config.yaml
n_experts: 80
d_shared_expert: 128
lr_router: 0.000316
num_attention_heads: 4
rope_theta: 36800.0
attn_scale: 0.0884
tie_word_embeddings: false
init_std_qkv: 0.0195
init_std_down: 0.00257
optimizer: "muon"
batch_tokens: 65536
max_steps: 8211
dataset: "wikipedia_en"
Below are experts of layer 2 (counted from 0) of a mixture-of-experts language model. Rows are named gate (a neuron's input weights, with its number), up (a neuron's input weights, with its number) and show model dimensions 0-31. Each number is 500 + 40 x the weight over its row's rms, rounded and kept within 0 to 999. Numbers have three digits each.
Before each expert's rows: a language model's description of what the expert responds to. This comes from a sample of Wikipedia text that the model never trained on.

# expert 7
Leading digits in numbers, dates, scores and tables (1, 2, 6), plus word pieces following capital Sh such as ack, are, ick.
gate0:528402453490439521533519472414503504492480565437442497519475470500499508521481532512516480473518
up0:495505442502483522473507525590472469686418495477483508555462483515466521554578483460447514483525

# expert 30
Leading or single digits of numbers and counts, often 2, 3 or 4, including chemical SMILES ring numbers, units like km3, and II.
gate0:520512567501460507476558490457505519455495452513473526487524508543507543494528564508514447453544
up0:428550477497450501536445500521385541518545506518546519510443549496536477527482606416515530468507

# expert 15
Line breaks and row-ending pipes in infobox lists, tables and section headings, plus the field names that follow, such as Education, Species.
gate0:526494403515528508542524477480570452522517582498428524497550531488486446519518526434402446519442
up0:492553440462466513573551469502505489467527445536508545519522559495525482473505488540494469515483

# expert 13
First digits of years, populations and table numbers (1 in 1971, 2 in 2025), plus occasional word pieces like ias, umn, a.
gate0:437555552540469504525519466487536451467564397511486516555511487521517494425471511492473475475487
up0:541441528463509474508441535554508540602484537487514488501466543510531521486474530483496476619539

# expert 14
Short letter fragments inside unfamiliar names and words, often German, Turkish or Asian surnames, such as Kö-h-ler, Youn-gh-usband, WR-X.
gate0:481602378489569556485475465496500490571448502524486480515510536490508519492513508528448493531574
up0:488399527485517501574463473573418589490529489520488516552479531488526499476483468452484485437506

# expert 62
Individual digits and ordinal endings inside numbers in tables, scores, dates and vote counts, as in 359,245, 1476, 23rd, plus number words five, seven.
gate0:528527467501505499575541440444498491518469503476520493489489496469549464434490468447541507556506
up0:523503573522491548475487576457529591485509476445559447501422493504498526500549510469483520524573

# expert 4
Short syllable pieces inside proper names and foreign words, often after an initial capital, such as Ph-an, Per-rier, Kor-shunova, Mar.
gate0:453542508493512487468487581469553516483439518554509555465520505437477520465545461484501489499447
up0:519568528480481533556448464585490423510493459526493443478528412455423480463550460508474534525474

# expert 38
Common English first names and their word pieces, such as John, William, Paul, J-im-my, Jul-ian, sometimes after table pipes or before a possessive.
gate0:508588545525559528531566573582454450559501508487488402486529509489501459468548519550524465454489
up0:536517510537493468594507471549494478465519498536493435501466534507464608529524484599499552514552

# expert 24
Digits inside multi-digit numbers after the first digit, especially the final digits of years, populations and table figures, such as 197-6, 22-0.
gate0:517539457593514528426498549533516487417554531494511537460510493515497553559463480409527504480439
up0:482516515539459557486528466557503507496515495529484503514488483502498473514505526481528496468429

# expert 27
Main verbs and auxiliaries after a subject or relative, such as had, has, used, won, estimated, wrote, composed.
gate0:504438538559523504481550430618527573500546548502482469506477542503555557547563502496496502521562
up0:482481517533527525434451562464460535462619472500515474468477495488521490527455526448458536534439

# expert 10
Verbs is, was, were, has, had and articles a, the following a subject in narrative prose, as in "it was built".
gate0:514521484461516499505519443490489491569564499531480541525482481544514456503517533451488489493451
up0:463502438568534484481540572385466463551510479588504562517516509462507500515485485438448478450488

# expert 43
Early consonant pieces of words after a space or capital S, such as al, sp, sh, con, dis, fil, educ, or.
gate0:545490458478513524405495465482519544480421503510489462448505564513489495512477519551456504430469
up0:478435516506511529448493444578447499466410486423499503561498506546487466532419514515497506547537

# expert 6
Articles, numerals and ordinals that open noun phrases, especially after "A" or "his", such as a, an, first, second, two, other.
gate0:529551538426466531550488544340563516479518497496448502521529564491544463472548492509514531528532
up0:453515447561513475458497463513473421574504501528508478489463451538451483518417452458466527465424

# expert 57
Common first names, nationality adjectives and place names, and the final pieces of names, such as John, American, York, Paulo, -ília.
gate0:470494485531496484517514453611500444544535462530456488493499548498547480443522498615516468493550
up0:480500545520504506537526437487517523476524506524446544486515504573546464510425511531529478494524

# expert 58
Articles and possessives starting a noun phrase after prepositions or sentence starts, such as the, a, her, 's, their.
gate0:525508466479495562466550542511489487423468511538521488476532522513516606466504455493552489486458
up0:515476513472504495495552484614471511504479481522494510489477504480470495473530430459368521508499

# expert 31
Capitalized first pieces of words and names, often after a period, bar or parenthesis, such as In, On, As, New, Ed.
gate0:517490485480553531591507517474497586459508433531535545501493511411539537556490504486557447540467
up0:452477539525485562485508504540516485511521480520544490474494512460535583412565475433480523504473

# expert 21
Opening pieces of words and names split into fragments, such as U, Al, El, Mult, plus citation superscripts like ^{[ and _{.
gate0:576451423458487516518531473526516461450467494492523504533489477452525510503420534459543448533526
up0:464500536565465560484477512466475548463598487493487491497475472499463459456493501542504558482550

# expert 26
Capitalized given names, surnames, cities, countries and titles, often in lists or tables, such as John, York, London, Walker, PlayStation.
gate0:492545497462529571501529519522523501501502517504458522507473487470458502470500479526578460539464
up0:479499538488558456490523562456488514486551484523473403584493540504514522524518426481411472440580

# expert 3
Verb endings and participles after was, were or be, often in passives, such as -ed, -ated, made, built, released, flown.
gate0:473479496503428551469634521492536520491510512443512441492507468579426466491497396510534423507498
up0:518399419504501490516490568425458535579454545542507483489493417432507498509501480573472522488526